{
  "experts_per_token": 1,
  "d_expert": 352,
  "d_shared_expert": 0,
  "moe_layers": [1, 2, 3, 4, 5, 6, 7, 8, 9, 10],
  "balance_loss": 0.00296,
  "balance_bias": false,
  "init_std_router": 0.0157,
  "vocab_size": 8192,
  "norm_eps": 1e-06,
  "optimizer": "muon"
}
Below are experts of layer 7 (counted from 0) of a mixture-of-experts language model. Rows are named router (the router's row for the expert), up (a neuron's input weights, with its number), down (a neuron's output weights, with its number) and show model dimensions 0-127. Each number is 128 + 32 x the weight over its row's rms, rounded and kept within 0 to 255.
Before each expert's rows: a language model's description of what the expert responds to. This comes from a sample of Wikipedia text that the model never trained on.

# expert 0
What it handles: Pipes, dashes, colons and semicolons closing table rows or starting list lines, often before succession-box "Succeeded by" or list headers like Note, List.
router [171 111 157 197 145 176 157 113  81 157 154 137  90 112 185 172 174 124 164 125 121 125 160 161  58 156  96 112 182 134 102 125 143 108 133 196  76 140 125 122 134  93 127 157 121  84 141 155 159  84  89 213 179 122 140 123 122 129 121 145 146 156 150 140 131 148 114 166 134 115 105 112 123  95 144 176 126 102 100 170  96 131 145 126 137  97 124 175 152 190 139 167 192 166 164 148  90 135  65 150 163 127 145 119 151 110 163 127 142  63 108  69 137 111  90 111 104 139 115 128  65  51 133 142 134 102 108 184]
up8 [150 121  98 104 142 128 126 136  95 123 139  70 147 135 138 168 113 129 184  86 150 126 136 123 169  95 143  95 140 100 114 167 110 157  74 129 176 162 148 139 162 165 118  88 110 100 152 184 101 173 120 183 136 156 189 150  55  91  97 141 162 145 147  74  83 161 115 131 106 134 140 125 118 108 135 173 191 126 155 167 136 160 142 150 168 117 112 146 124 152 138  80 145 185  83 181 113  53 130 120 108 130  95 104 123 101  95  83  97 124 124  74  87  94  28 154 145 109 180 102  93 131 123 111  75 111  79 104]
down8 [115  95 161 145 155 176 151 141 189  67  79 140 158 114  88 115 150 111  98 172 166 139 129 131 109 101  89 109 100 181 185  91 134 135 107 141 135 102  99 161  83  91 112 194 104 117 126  55 164 160 129 111  90  69 127 115 199 119 187 135  75 151 134 124 117 142 175 116 185 111 129 108 160  79 167 152 135 127 156 138 114 160 114  75 185 112 130 167 146 123  78 166  61 128 117 130 143 122 127 121 176 120 112 135 117 167 194 106 175 150 171 167 114 123 152  87 129 136 111 124 111 136  75 134 192 107 155 148]
up9 [127 154 105 106 172  94 135 110  74 122 151 133  34 129 130 147 115 173 113 159 196 139  97 139 141 154 161 128 126 114 109 120 218 167 187  98 111 110 109  94 169 127 120  98 164  65 178 168 101 152 148 140 105 108 156 139 155 159 180 151 148 166 134 118 124 110 151 118  38 117  50 152 111 105 155  56 150 187 147 162 121 131 133  81 118 167 123 155 154 128 121 141 122  90  81 128 136 119 172 106 184 137 124 152 102 119  97 135  62 143 137 115 113  73  83 157 135 110 105 119 139 150 103 146 119 161 174 105]
down9 [171 118 119 100  95  98 185 112 133 137 134  98 146 169 143 129 204 159  83 113 140 108 112  62 102  94  58 110 184 143 125 114 138  98 125 144 136 125 123 140 137 166 193 189 102  95 102 114 156 110 131 117 111 122 104  91 210 121 134  86 102 157 106 131 152 110 118 105 125 137 145 148  97 135 102 133 189 148 164 209  99 150 160 107 125 117 162  94 125 110 133  80 127  92  87 194 134  56 166 114 159 182  81 177 162 106 148 141 117 174  62 182 134  87 121  60 118 100 116 114 135 135 129 116 117 111 113 147]
up10 [102 100 129 103  85 104  77 110 143 107 152 149 137  80 142 169 135  89  70 145 142 142 141 121 191 136  88  99 171 167  64 118 167 163 178 180 153 117  78 149 105 141 154 115 111 107 146 126 145 112 121 111 109 199 123 145 105 103  94 138 107  84  86 141 127 157  98 128  91 134  78 138 158 131 148 129 130 105  75  98 117 140 166 152  70 180 134 136 156 209 137 118 126 132 118  92 123 188 120 164 178  98 150  88  85 154 154 174 172 178 105 113 162 127  80 102 129  44 184 102 109  91 137 162 161 115 141 163]
down10 [ 77 116 123 178 195  99 174 173 113 117  78 113 133  91 144  71  73  68 139  78 164 128 120 127  82 134  97 121  89  82 176 126 153  94  60 167 149 102 171 130 159 223 142  94 124 102 117 116 104 123 129  68 128 130 133 127 142 158 128 166  91 151 127 170 109 129 106 128 109 154 142 132 123 154 100 102  97 137 105  71 124 117 114 110 125 132 166 148 157 126 103 145 148 108 115 109 147 111 100  87 125 123  87 112  77 118 129 113  70 155  94  78 111 171 158 127  15 188  92 100 172 132 127 132 136  95 134 130]
up11 [108 150 134 109 128 129 136 177 140 181 141 100 144 106 151 111 157  85  72 140 202 137 163  66 135  25 106 133 143 175 132 118  98 142 132 206 163 129 137 127 109 141 146 125 130 115 163 118 107 135  58 136 170  99 166 176  78 131 101  90 156 121 139 129  90  70 182 121 177  55 116  93 114  88 159 117 141  99 137 117 107  57 136 139 105 152 129  89 135  56  81  75 135 154 122 126 137 114 155 119 100 171  94 127 121 206  70 152 121 136 166 132 141 186 113 131 125  99 114 125 138 134 100 141 134 131 119 136]
down11 [156 109 132 127 111 167 149 135 162  46 142 113 129  72 138 104 114 113 146 117 162 141 114 122 137  81 124 176 206 189 102  98 131 124 122 145 115 163 176 150 131 107 141 121 137 183 132 125 156  72 164 178 198 111 186 135  55 214 135 130 139 126 104 130 113 121 182 155 135 100 173 146  97 161 118 113  91  94  97 155 173 133 131 168 122 135 121  97 146 138  79 131 134 139 166 118 134 107 119 112 120 176  46 105 132 125 183 147 194 116 110  79 116 110 209 130 164  94 119 150 118 101 110 101 103  83 143 126]
up12 [147 138 126 145 143  84 165 145 134 130 140 103 116 106 113 158 135 138 177 199 147 151  58  95 122 107 138 180 132 159  50 160 124  74 135 122 114 154 127 134 107 116 105 135 163 152 173 174 151  93 124 101  70 120 135 115 100  82 134 123 141 111 112 102 180 127 138 135 113 105 165  97 113 124  88 128 152 139 133 117 199 168 133  89 193 111 174 156 131 164  99  87  93  92  74 240 192 117 109  86  97  98  97 153 142 103 160 137 143 209 162 151 122 149  74 104 124 163 121 135 154 102 119 128  72 128 135 107]
down12 [117 113 166 122 145 188  99 145  96 101  81 181  96 135 141 141  90 137 102  43 101 120 157 178 157  75 110 108  83 112 217 122 171 175 124 151 186 138 131 125 114 119  70 158 137 111 114 140 124  74 102 123 170 119 163 132 147  90 118 134 107 142 138 172 167 170 131 158  61 119 145 183 150 131 143 119 106 133 135 188  97 151 134 159 120 135 147 137 114 150  90 114 164 178 104 108 143 204 165  50 100 139  95  76 119 120 150 122 141 111 104 134 109  82  94 161 132 103 101 101  96  83 129 183 133 184 116 124]
up13 [154 142 156 119 196 153 139 142 179 125 137  98 156 179  97 155  79 169 128 155 153 165 131 116 122 147 114  89  49 128 115 110 183 150 109 114 125 153 147 135 137 115 123  99  76  88  93 127  67 137 112 132 103 109 131 147 140 132 128 109 126  92 106 151 156  85 160 164 164  52 129 125 125 138  80 135 112 161 210 140 107  92 155  98 126 174  99 141  96 144 156 145 148 107 166  87 117 138 126 167 126 143 221  96 154  86 106  98 118 188 149 178 135 121 137  24  79 175 152 110 106 141 156 154 167 130 140  95]
down13 [102 101  45 148  79 111  62 133 151  95 140 150 126 121 111 146 142 164 120 111 128  94  29 159 182 146 142  88 142 117  99 136 154 151 148 146 149 143 124 161 143 106  95 170 131 134 143 163 138 129 158 100 110 144 120 105 163 117 146  88 103 136 121 121 132 148 122 135 149  95 164  67 106 120 149 138 150  88  97 130 178  43 182 147 123 155 178  85 109 151 174 123  91 140 115 186 111 112 174 145 118  84 153 150 114  93 107 149  39 153 152  95 104  79 126 166 135 107 104 161 155  60 171 188  81 152 145 136]
up14 [147 111 134 130 124 126 155 125 111 107 128 119 170 192  52 202 183 189 124 162 108 147 157 153 168 158 187 167 134 187 121 151 124 112 145 141 126 111 140 145 135 175  99 165  96 160  73 147  98 107 103 181 141 113 113 153 109 132 123 163  90  92 143  85 123  53 107 159  96 114 117 109 145  75 166 105 105 158 146 116 142 156 131  97 110  95 106 172  80 143 108 143 108 136 161 100 182 139 164 174 150 145 145 100 120  62 133 130 125 125 112 183  84 154 143 142 166  79 128 130 148 123 170  22 149 140 159  98]
down14 [125 125 140  81  91 120  81  95  95 147 114 126 150  98 181 146 145  79 135 153 158 155 109 117  73  86 150  89 183 225 123 167  59 174 111 132  93  84 122 130 172 172 130  72 170 158 118 161 191  94 127 159 162 104  83  96 101 149 120 117 121 157 108 177  83 137  66 140  85 141 164 167 142  58 114 111 111 111 159 123 130 102  93  89 142 134 122 150 100 164 174 134  81  94 137 143 106 138 109 126 107 101 158 154  83 147 148 110 133 126 116 126 139 102  86 113  88 166 105 186  94 152  80 123 125 143 128  69]
up15 [ 96 112 121 130 140 118 114 189  66  97 128 113 151  98  83  94 101 166  88  98 160  81 141 126 150 152 101 155 156  92  90 139  32  87 124 157 148  98 157 221 153  61 135 114 159 168 120 184 112 152 185 122 186 149 113 117 140 113  67 125 155 125 137 145 114  87 146 105 104  92 143  92 113 127 127 137 125 133 149 170  99  95 171 114 147  90 187 125 183 133 112 126 145 115 112 141 124  90  40 117  83 123  82 130 125 119  68  85  80 110 148 123 173 119 116 119 131 131 117  99 183  99  95 131 145 148  99 152]
down15 [117 119 111 146 127 112  74 158 145 178 105 125 128 119  81 113 152 172 133 145 149  91 172 127  75 128 126 110 111 139 161 115  96 117 149  84 130 103 148 108 131 129 137 102 150 104  87 120 116  89 103 156 163 114 153 123 103  33 142  88 171 106  93 134 123 120 121 118 107 144 132 184 173 145 158 166 112 165 166 129 113 169 124 121 222 156 110  89  67 154 119 122 125 118 107 131 171 100 141 110 124  88  58 171 115  93 173 172 165 159 108 116 171 128 158 172 190  99 108 105  88 149 131 141 139 133 237 201]

# expert 9
What it handles: Pipes after a name or country in sports results tables, just before scores, plus field labels in bulleted infoboxes like Authority:, Release dates:.
router [168 100 166 148 131 110 170  83 171 167 175 198 163 105 150  86 150 177 178  81 118 142 127 153 155  53 115 113 116 163 135 108 116 111  56 188 122 139 136 166 169 130  66 158 108  91 170 146 137 105 111 147 200 115 179 161  72 144 125 128 170 135 114 156 111  97 184 170 118  94 131 136 194 117  99 173 117 166 110 150 137 125 116 146 146 104 117  77  93 117 139 149 200 105  77 121 102 163 114 141 165 133 142 141 144 108 139 122 112 143 113  70 109  86 118 193 119 111 114 176 138 165 131 146 167 121 125 119]
up8 [ 51 180 156 164 108 128  93  33  79 160 158 160 160 177  74 109 112 133  87 172  86  85 161  86 129  78 101 134 142  59 145 143  81 114 134 134 138 111 165 135 139 140 138 125 181 167 177 123 137 107 124  92 115 136  81 153 119 118 141 169 102 141 108 138 104  99 160 135 107 110  67 157 180 131  65 162  95 158 141  51 110 109 135 140 122 171 156 103 126 122 127 153 128 149 124 135 109 153 125 110 139 104  68 141 120 186 160 103 120 121  40 133 106 106  65  67 126 125 106 119 143 160 132 124 124 123 147 130]
down8 [193 136 172 116 158 165 140  87 115  96 141 136 139 144 145 121 128 117 170 153  65 186  94 141 156  76 123 125  81 131 124  39  47 129 136 109 148 126 107 122 139 174 119  95 106 147 127 134 129 164 175 141 106 162 141 128 153 129 117 105  89  75 142 150 100 132 129  89  76  90 129 121 163 129  97 159 123 124 130 149 173  91 151  84 160 140 127 122 156  73 142 140 174  89 149  88 151 121 119 134 172 129 139 114 176 167 129 101 211  70  71 102 193 160 182  77 167 171 135 158 164 142 107 141 144 114 148 181]
up9 [ 86 143 129 152 212 149 177 137  83 127 138  96 106 102  73 129  68 109 198 116 155 126  97 159 122 120 133 165 113  90 154  79  84 133 149 148  84 122  93  74 144 138  73 165  92 103 133 153 134 101 114 178 138  89  98 105  93 109 114  87 173 156 140 171 131  66 163  68 106 112  89  90 173 133 142 122 143 160 137  70 100 104 151  93 153 150 114 107 134  79 173 133 115 156 105  84 123 177 116 103 162  99 135 106  70 115 133 129 104 152  88 129  77 132 146 136 175  77  98 170 117  94 187 104 122 140 172 120]
down9 [135 150 147 135 128 158 138  92 191 175 144 154 102 117 139  52 166 141  85 138  99 165 171 114 212 167 101 171 146 140 122 124 135 131  78 160 128 106 107 139 116 174  96 126 111  84 151 119 124 167 235 170 161 123 195  78 104 119 181 120 139 150 159  87 137 150 137 169 107  89 132 151 121 136  86 120 157 198 108 175 160 149 115 143 146 147 131 150 147 171 118 121 136 148  87 146 106 125 192 128 109 154 149  73 142 157 109  71 123 143  98  72 176 121 150 123 108 146 132 168 159 132  94 181 146 119  76 132]
up10 [112 104 101 100 132 141 138 134 141 120  95  47 109  98  62 112 120 186 115 122 107  96  94 137 108 154 149 129  47  65  97 134 153 130 150 145 138 128 129 126 140  93  86  89  91  64 114  86  73 148 178  81 127 115 148 133 116 115 108 111 131 150 183  97 106 114 168  94  80  85 112 146 158 113 147 163  61  98 135 115 150 114 159 116  65  60 138 184 119 106 123 143 126 118 124 114  76  67 142 128  79 139 105 110  92 201 141 191 132 180  99 123 159 117 163 133 156 138 156 154 125 154 189 100 118 135 117 168]
down10 [146 109 137 144 154 127 136 101 161 112 126 115  98 129  89 132  81 106 144 115 172 180 146  78 156 164  84 121 150 113 121 129  96 122 152 116 144  89 197 114 135 127 114 158 125 147 162 151 182  47 130  99 116 102 107 111 108 118 139 131 119  80 100  46 116 190 120 135 152 105 172 147 152 159 106 136 143 147 161 150 129 197 170 123 201 102 146 123 157 155 162 150 127 132 227 122 159  85 125  95  88 134 123 180 116 100  45 124  95 123 160 150 134 125 129 130  97 141 122 140 157 137  98 105 152  55 174  45]
up11 [180 131 103 186 163 143 162 130 159 142 110 128 218 124 195 107 109 133 148  90 142 142 109 170  90 127 156 160  97 122 153 128 172 167 135 107 162 137 130 128  91 163 123 120 119  76 119 117 129 145 154 112  82 142 127 123 122  97 104  80 113 123 115 133 151 102 144 154  91  96 144 101 110 168  77 128 193  98 173 124 129 106 122 135 188  76 162 105 152 117  56 123  64 152 121 149 102 219 175 149 111 120  98 134  95 189 114 180 106 149 113 117 188  95 121 164 165 115 129 105 175 114 124  85 109 205  90 132]
down11 [110 144 130 112 136 150  14 136 137  69  72 151  94 145 108 116 141 153  86  93 202  98 136 112 128 119 138 124 163  91 130 127 108 130 129 136 135 147 126 107 135  65 152  85 141 121 140 162 132 148 133  98 151 149  67 111 128 104 100 143 118  76 116 147 221 186 136 137 151 118  88 105  99 168 148 187 141 135 126 167 151 144  90 130 137 131 147 162 108 132 155 124 103  53 127 157 145  80 120 190 144 116  83 151  76 122 146 145 145  54 168  86 115 159 118  98  96 135 109  58 125 152 119 134  61  92 120  92]
up12 [148 166 159 128  95 102 112 116  73 121 126 110 131 110 172  85 149 118 104 120 114 110 106  92 159 120 146 167 108 164  75 187  81 103 176 102 160 174 167 111 143 110 176 141 103 114 138 103  73 148 125 154 132 112 141 147 108 121 147 158  53 102 223 135  77 131 134 105 108  70 111 129 110 106 164 129 166 123 157 136 126 115 149 187  91 192 163 167 151 121 152 147 128 129  83 116 153 121 164 103 188  63  81 137  42 162 115 132 127 148 133 134 123 103 131 156 159  73  99 179 163 119 101 144 105 173  74  97]
down12 [166 123 134 118 119 114 126  95 180 131  94 158 176  71 136 100  83 133  83 190  88  97  99 130 103 100  99 105  85 133  90 145 123 121 166 186 100 111 114 155 162  76 125 180  86  71 128 158  59 166 193 101 116 143 155  94 163 100 113 118 127 136 144 141  84 221  96 144 121 139 123 126 122 115 109 172 135 127  84 146 113 203 132 123 149 115 137 154 140 134 131 145 179 119 119 170 140 208 154 118 123 105 150 165 123  92 150  63  85 104 133 182 120 113 151 161 129  89 117 104 163 120 171 106  66 154  93 125]
up13 [156 153  63 116 135 120 149 125 215 126  96 160 119  92 145  86 122 153 148 143 141  89 138 103  75 105 131 156 169  92  82 101 168  91 128 156  91 107 112  79  89 118 109 207 117 115  71 168 104 150  96 102 151 175 133  52 128 146 116 119 148 176 101 100 133 159 140  78 173 178 118 154 113 162 113  79  91  91 140 141 104 178 175 154 159 128 111 141 158 107 157 114 126 166  63 182 146 127 132 152 113 115 102 126 179 101 137 143  62 118 122 161 213 127 147 148 123 116 133 186 137 157 117 118 144  99 149 144]
down13 [189  93 155 135 133 153 115  97  98 162 192 109 115 106 140 132 175 156 100 122 137 144 202 127 169 137 119 143 125 133 122 136 115  83 124  92 120 135 113 143  83  49 137 134 177 145 146 115 150 130 144  93  59 111 138 188 129 148 139 156  84 109 115 117 110 123 154 114 163 116  73 170 151 122  83 206 106  94 177 127 110 148 135 106 152  53 137 110  93 153  77 130  55 120 122 119  98 179 124 164  74 132 145 196 148  86 209 123 171 139 135 100 131 123 190 182 161 143 138  89 141 125 126 160 115 100 110 131]
up14 [119  91  92 122 152 100  92 164 124  97 153  94 117 120 119 110 131  78 141  94 119 175 168 116 159 152  90  93  92 199 156 127  89 140 159 159 121 114 178 186 154 145 163 150 194 166 146  91  57 113  69  96 172 142 154 146 122 167 138 145 145 117 162  99 105 138 101 165 173 150 144 147  76 130 108 172  84 161  98 111 149 117 141 101 102  39 157 151 142 132 129 170 119 114  45  78  90 146 156 153 110  90  88 105  83 148 126 126 112 162 104 132 141 166 164 107 118 152 143 128 107 150 137 197 144 174  80 105]
down14 [107  85 130 158 140 127 187  81 143 153 127 164 144 144 156 146 166 191 127 150 122 161 126 147 119 128 106 111 124  58  91 162 160  56 137 112 111 106 111  93  99 175 169 132 144 113 195 194 178 121 121 147 187 158  70 115 127  73 107 168 145  93 140 125 136 167 122 163  90 143 131 165 164 165 115 120 120 180 185 171  75 143 104 132  81  96 103 115 166  81 149  97 150  97 173 150 106 146 126 134 165 100 158 135 161 123 127 124 182 151  84  90  86 117 126 148 143 109 146 153 109 172 149 125 145 108 169 216]
up15 [103  96 133 128 116 108  88 145 106 151 123 118  77 110 137 195 156 144 127 139 127  81 145 143 123 142  76 149 192 108 139 149 102 149 162 162 135 139 149 123  65 146 130 142 151 127 156 133 124 171  89 109 143 136 186  61 117  89  73 156 143 112 154 140 102 147 145 153 150 130 128 143 122 162 112 163 150 105  71 128 146 146 158 128 177 179 108  44 143 161  94 113 114 119 175 120 108 119 160 179 134 118  92 120 138 172 110  27 146 158 103 204 181  91 129 156  89 115 150 122 103 110 125 157 156 204 188 191]
down15 [ 81 176  87 123 111 188 188 160 101  83 132 142 190  99  88 101 127 104  45 136 132 154 140 110 151 119 167 119  97 122  69 105 119 117 122 152 103 150 116 143 159 133 115 181 127 104 112 123 186 109 181 149 133 116 134 170 173 143 135 118 125 113 111  75 122  92 186 126 118 106 126 136 119 119  79 108 117 129 152  92 101 151 123 104  94  74 110 181 119 149 145 117 151 112 107  81 124  76 146 128 206 139 157  95 112 108 120 214 174 132  63 150  60 150 140 127 126 139  95 139 123 164 113 174  70 112 139  59]

# expert 30
What it handles: Tokens in numeric data contexts: coordinate degree signs and colons, of before figures, pipes in climate or vote tables, ISBN, aged, approximately.
router [169 120 121 161  71 100 175 132 145 183 138 116 172 168  99  97 161  73 108  87 163 176 132 104 134  96 127 121 169 161 178  58 111 118  94 165 133  93 133 110 162 138 100 147 120 181 136  74 160  94 143 168 178 100 151 111 192 161 170 140  97 144  79 147  91 158  92 130 180  85 225  99 127 153 137 120 124 112 134 137 121 136 111  97  85 121 122 154 121 144 171 147  89 105 150  82  88 131 157 134  89 176  79 122 128  91 118 144 109 175 146 130  99  96 149 137 169 173  93 137 126 129  95 134 172  96  95  70]
up8 [146 177  85 105 136  92  99 145 126 147 134 151 153 104 110  93  85 117 121  90 107 151 149 148 106  93 188  79 131 145 131  89  91  93 140 142 146 128  67 114 129 118 148 143 181 157  54 116  85 112 139  93 165 139 108 135  88 141  31 182 160 139 114 118 139 170 146  84 159 141 169  61 123  99 105 138 113  40 115 108 157 148  96 114 170 126 156 110 178 173 139 186 141  96  97 116 125 159 159 115 152 104 126 112 103 115 191 113 140  93 127 154 152 155 128 124 117 148  70 141 160 121 102 121  43 100 192 120]
down8 [119 162 140 108 121 101 184 139 113 109 177 146 140 143 134  96  93 180  89 133 111  90 123  60  89 111 142 141 147 128 109 167 110  82  89 206 110 128 136 105 123 145 152 112 113 140  82 116 103 123 121  89 118 151 168 113 143 149 104 224  82 147 127 173 115  82  68 143  51 153 187 209 159 153 109 126  96 147 155 124 137 109 153  96 111 159  98 138  95 140 157  82 118 120 162 190  89 149  99 124  96 178 129 127 111 121  83 103 109  92 123 158 138 132 122  58 178 147 100 149 112 117 121  72 133 153 176  87]
up9 [158 137  99 116 117 143 152 112 151 155 105 116 123 113 141 124 100 140 100 201  92  93 157 115 133 102 106 132 146 158 143 103 140 171 100  96 199 147 105 113 232 108 162  45  88 179 115 107 126 177 155 118 100 151 145 143 142  82 137 120 111  93  92 182 129 100 113  96  91 100 121 135  96 133 101  92 150  99  88  59 159 182  84 192 151 112 147 124 152 128 155 129 113 142 102 126 146 109 105  90 129 140 104 122 179 134 154 178 125 113 130 198 114 150 145 135 170 100 104 171 155  34 168  93 149  84 156 129]
down9 [158  98  93  70 163 193 129  96 130 141 110 114 132 145 132 116 133  83 132 138 127 162 159 112 102 153 122 143 133 148 109 158 146 174 101 148 133  87  89 104 108 122 107 103 164 155 100 145 174 152 172 108  90 144  86  73 159 198 112  84  85 145 133 100 134  63 113  96 105 140 118 108 136 125 101  61 155 146 129 116 156 108 101 156 115 150 162  35 100  86 168 121 129 189  80 116  53 147 106 127  36 138 144 101  91 144  81  94 111 149 149  72 144  63 106  99 147 111 144 130 147 144 150  94 143 175 155 148]
up10 [101 161 134 117 113 119 185 120 102 181 121 135 137 134 162  77 159 111 114 148  82 142  63  90 117  87 134 171 119 140 102 149 150 130 112 139 180  70  97 120 120 108 132  99 107 135 109 187 147 114 104 121 109  96 144 124 133 135 172 132 106 113 169  50  92  86 190 183 114 155 149 153 125 156 207  67 165 114 154 112 117 127 179 154  97 160 159 121 127 127 158  91  85 108 127 150 150 161 130 134 108  79 177 182  92 126 130  86  72  93  90 174 106 132 105 116 157 180 143  93 163 123 114  62 142 112  52  98]
down10 [132 145 101 140 147 141 178 105  79 152 101 117  27 147 160 121 130 162 138 131 128 121 130 129  97 157 106 115 132 136 156 105 221 141  82 121 147 139 130 155 160 129 139 162 129 148  66 127 101 124 171 156 104  87  68 143 163 168 170  70  79 121 161 131 142 121 143 173  53 103 174  84 107 153 159 122 129 144 131 162  97 171 143 110 134 104  96 129  65 151 127 109  58 117 103  91 100 104 109 166 148 129 150 141  77 121 155 145 119 145 170 181 104  70 130 134  81 135 125 131  92 146 140 120 168 169  36 147]
up11 [160 132  82 141 120  94 136 141  95 165  82 165  73  61 139  75 103  76 137 187  87 113 123 100 185 146 177 122 159 138 145  94 125 146 128 132 116  93  86 121  82 119 159 137 153 170 181 116 132 134 131 137 118  72 177  93 143 128 166 123  80  76 140  69 146  74 132  97 115 113  83  90 156 139 116 113  47 143 172 136  97 133 135 124  30 117 128 148 116 186 164 116  98 149 129 101  65 123 109 124 167 182 111 107  85 121 112  79 116 113  97 138 174 119 138 146  93 148 171 149 119 138 162 102 131  96 147 147]
down11 [107 145 142 138 133 122 220 137 109 132 180 158 104  88  88  99 113 109 131 144 160 100 143 152 132 145 136 201 173 151 132 133  71 122 125 135 130 132 105 128 114 129 137 167 169 147 149 162 117 194  63  89 161 177  84 142 143 121 129 121 230  88 101 170 132 116 167  96 127 166 107 170 164 151 191 150 184 148 137 160 138 153  98 149 123 103 103  98  91 130 109 133  86 144 167 133 128 109 118 163  85 117 188 110 107 176 175 131 112 148 152  95 157 111 151 140 194  54 101 110  99 170 111 147  84 153 113 151]
up12 [ 82 155  76 120 167 142 163 124  81 136 113 142 157 141 129 117 157 174 102 123 152 137  94 109  55 114 106 101 133 130 109 119 191 103 147 116 160 118 182 169 164 117 125 111 113 145 144  89 135 196 105 104 168  92 173 135 106 140 124 169 115 167 129  96  80 130 116  94 156 131 146 145 142  83 101 125 180  95 115 141 127  72 117 128 132 199 127 110 136 174  66 133 168  80  79 122 179 168 118  94 131 161 135 161 116 135 115 151  95 129 128 112 118  72 111  61  93 162 115  90 165  45 114 121  45 189 116 148]
down12 [113  97 121 127 112 148 112  85 132 161 153  96 196 113 166 124 137 143 132 139 157  85  85 136 122 127  61 101 113  81 162 160 114 178  93 132 112 102 121 159 164 148 137 130  29 143 138 115 107 181 140 120 153  83 107 155 156 186 142 167  93 135  99 169 100 130 103  93 149 133 139 177  88 130  95 156 111  79 113  95 180 129 113 155  96 148 168 108 121 182 127  87  95 119 155 118 110 209  83 164  77 183 175 139  75 128 131 140 116 113  85 130 145 120 142  92 168 146 114 127 147 103 100 125  77  46 178 152]
up13 [146  86 147 152  95 148  90  87 158 172 179  89 122 140 124 137 143  99  74 135 123 142  80 154 144  87 177 100 141 115 143 124 131 130 152 161 167 103 170 118 123 129 181 151 132 143 174  86 195 150  74 154  98 130 135 150  94  61  97 114  99 198 200 102 129 128 224  79 118 146  96 112 137 128 151 157 113 121 162 102 145  90 140 112 119 143 178 185 163 126 179 158 157 169 129  86 175 204 123 126 148 106 134 159 176 144  82 141  97 144 158 162 115 114  97 137  98 134 115 148 151 169 119 122 117 136 183  99]
down13 [150  92  99 169  49 137  87 152 105 176 130  68 101 129 110  95 113 196 104 135 106 151 129 138 137  81 147 190  95 104 135 144  89 155 180 142  85 115 147 156 178 104  78 124 164 131 134 180 133 160 118 212 140 132 164  51 120 113 154 137 145 161  98 187 151 179 101 116 182 120 168 130 140 191 157 123 118  78 106 173 124 105 169 178 108 143 114 109  94 124 180 198 152 120 101 111  97 119 109 145 145 133 131  65 124 128 149 162  93 112 122 148  84 146 164 126 108 111  80 110 115 125 153 117  96 125 110 155]
up14 [105 152 188 122 120 121 157  40 151  86 108 132 174 127 152 114 172 162 169 151  97 113  91 136 121 131 115  92 137 123 144 180 147  96 112 105 134 122 119 100 207 131 106 142 101  95 121 173  70 109 115 107 162 173 157 145 122 141 105 196  81 157 101 108 150 151 123  56 105 107 140  47 133 120 104 158 165 147 131 129 169 164 116 161  59 130  74 106 166 152 154 151 107 111 102 161  99 120  78 148 137 131 117 175 158 111 125  86 177 131 110 145 120 152  99 113 113 151 169  94 226 125  98 128 128 153 110  75]
down14 [137 143 147 142 124 125 132  74 123 132 136 159 142 162 210 111  87 126 110 146  99 133  88 143 179 147 138 105 129 174 149 100 118  98 146  87 162  93  93  86 114 100  59 128 122 115 173 112 125 141 135  70 168 146 141 108  70 119 128 182 106 119 105 157 164 145 110 150 139  92 135  70 117  83 129 116 122 147 154 127 156 170 115 169 168  97  95 112 160 153  72 226 147 168  93 130 115 132  88 150 185 138 173 164 127 128 150 103 206 186 181 157 179 102 153 189 129 142 131 163 136 106 155 135 172 152 176 126]
up15 [ 92 149 121 114 131 129 161 117 133 121  84 181 151 167 107 146  95 142 122 197 130  76 153 134  64 124  92 109  68 169 136 199 128 119 115 140  95 124 124 131 141 107 108 155 131 129 128 131 149  87 187 160 147 173 120 112 112 182 228 164 139 148  61 140 119 154 143  55 131 159  90 125 140  97 119 174 199 124  86  94 148 130 158  74  76 118 136 135 152  83 116 135 118 161 106  90 135  74 129 110 151 158 154 106 127 153  92 152  63 174 128  73 138 124 189 119 158 128 117 108 159  93 133  83 161 151 116 134]
down15 [146 135 133 139 175 186 154 104 104 109  46  90 132  91 158 107 193 101 138 141 120  74 147 106 134 133 160 112  92 141  76 117  88 148 100 160 145 117  87 172 147 106 128 108 132 105 156 185 129 115  78 104 147 111  98 109  84 115 177 198 157  84  61 107 128 163 105 163 105 163 164  88 129 100 150  58 142 102  62 104 136  98 123 164 138 182 154  44 125 140 115 169 116 134 110 170 126 133 146 119 126 102  89 173 122 133 124  80 109 149  75 116 140 129 135  82 176 100 132 103  99 117  64 130 131 129 155  87]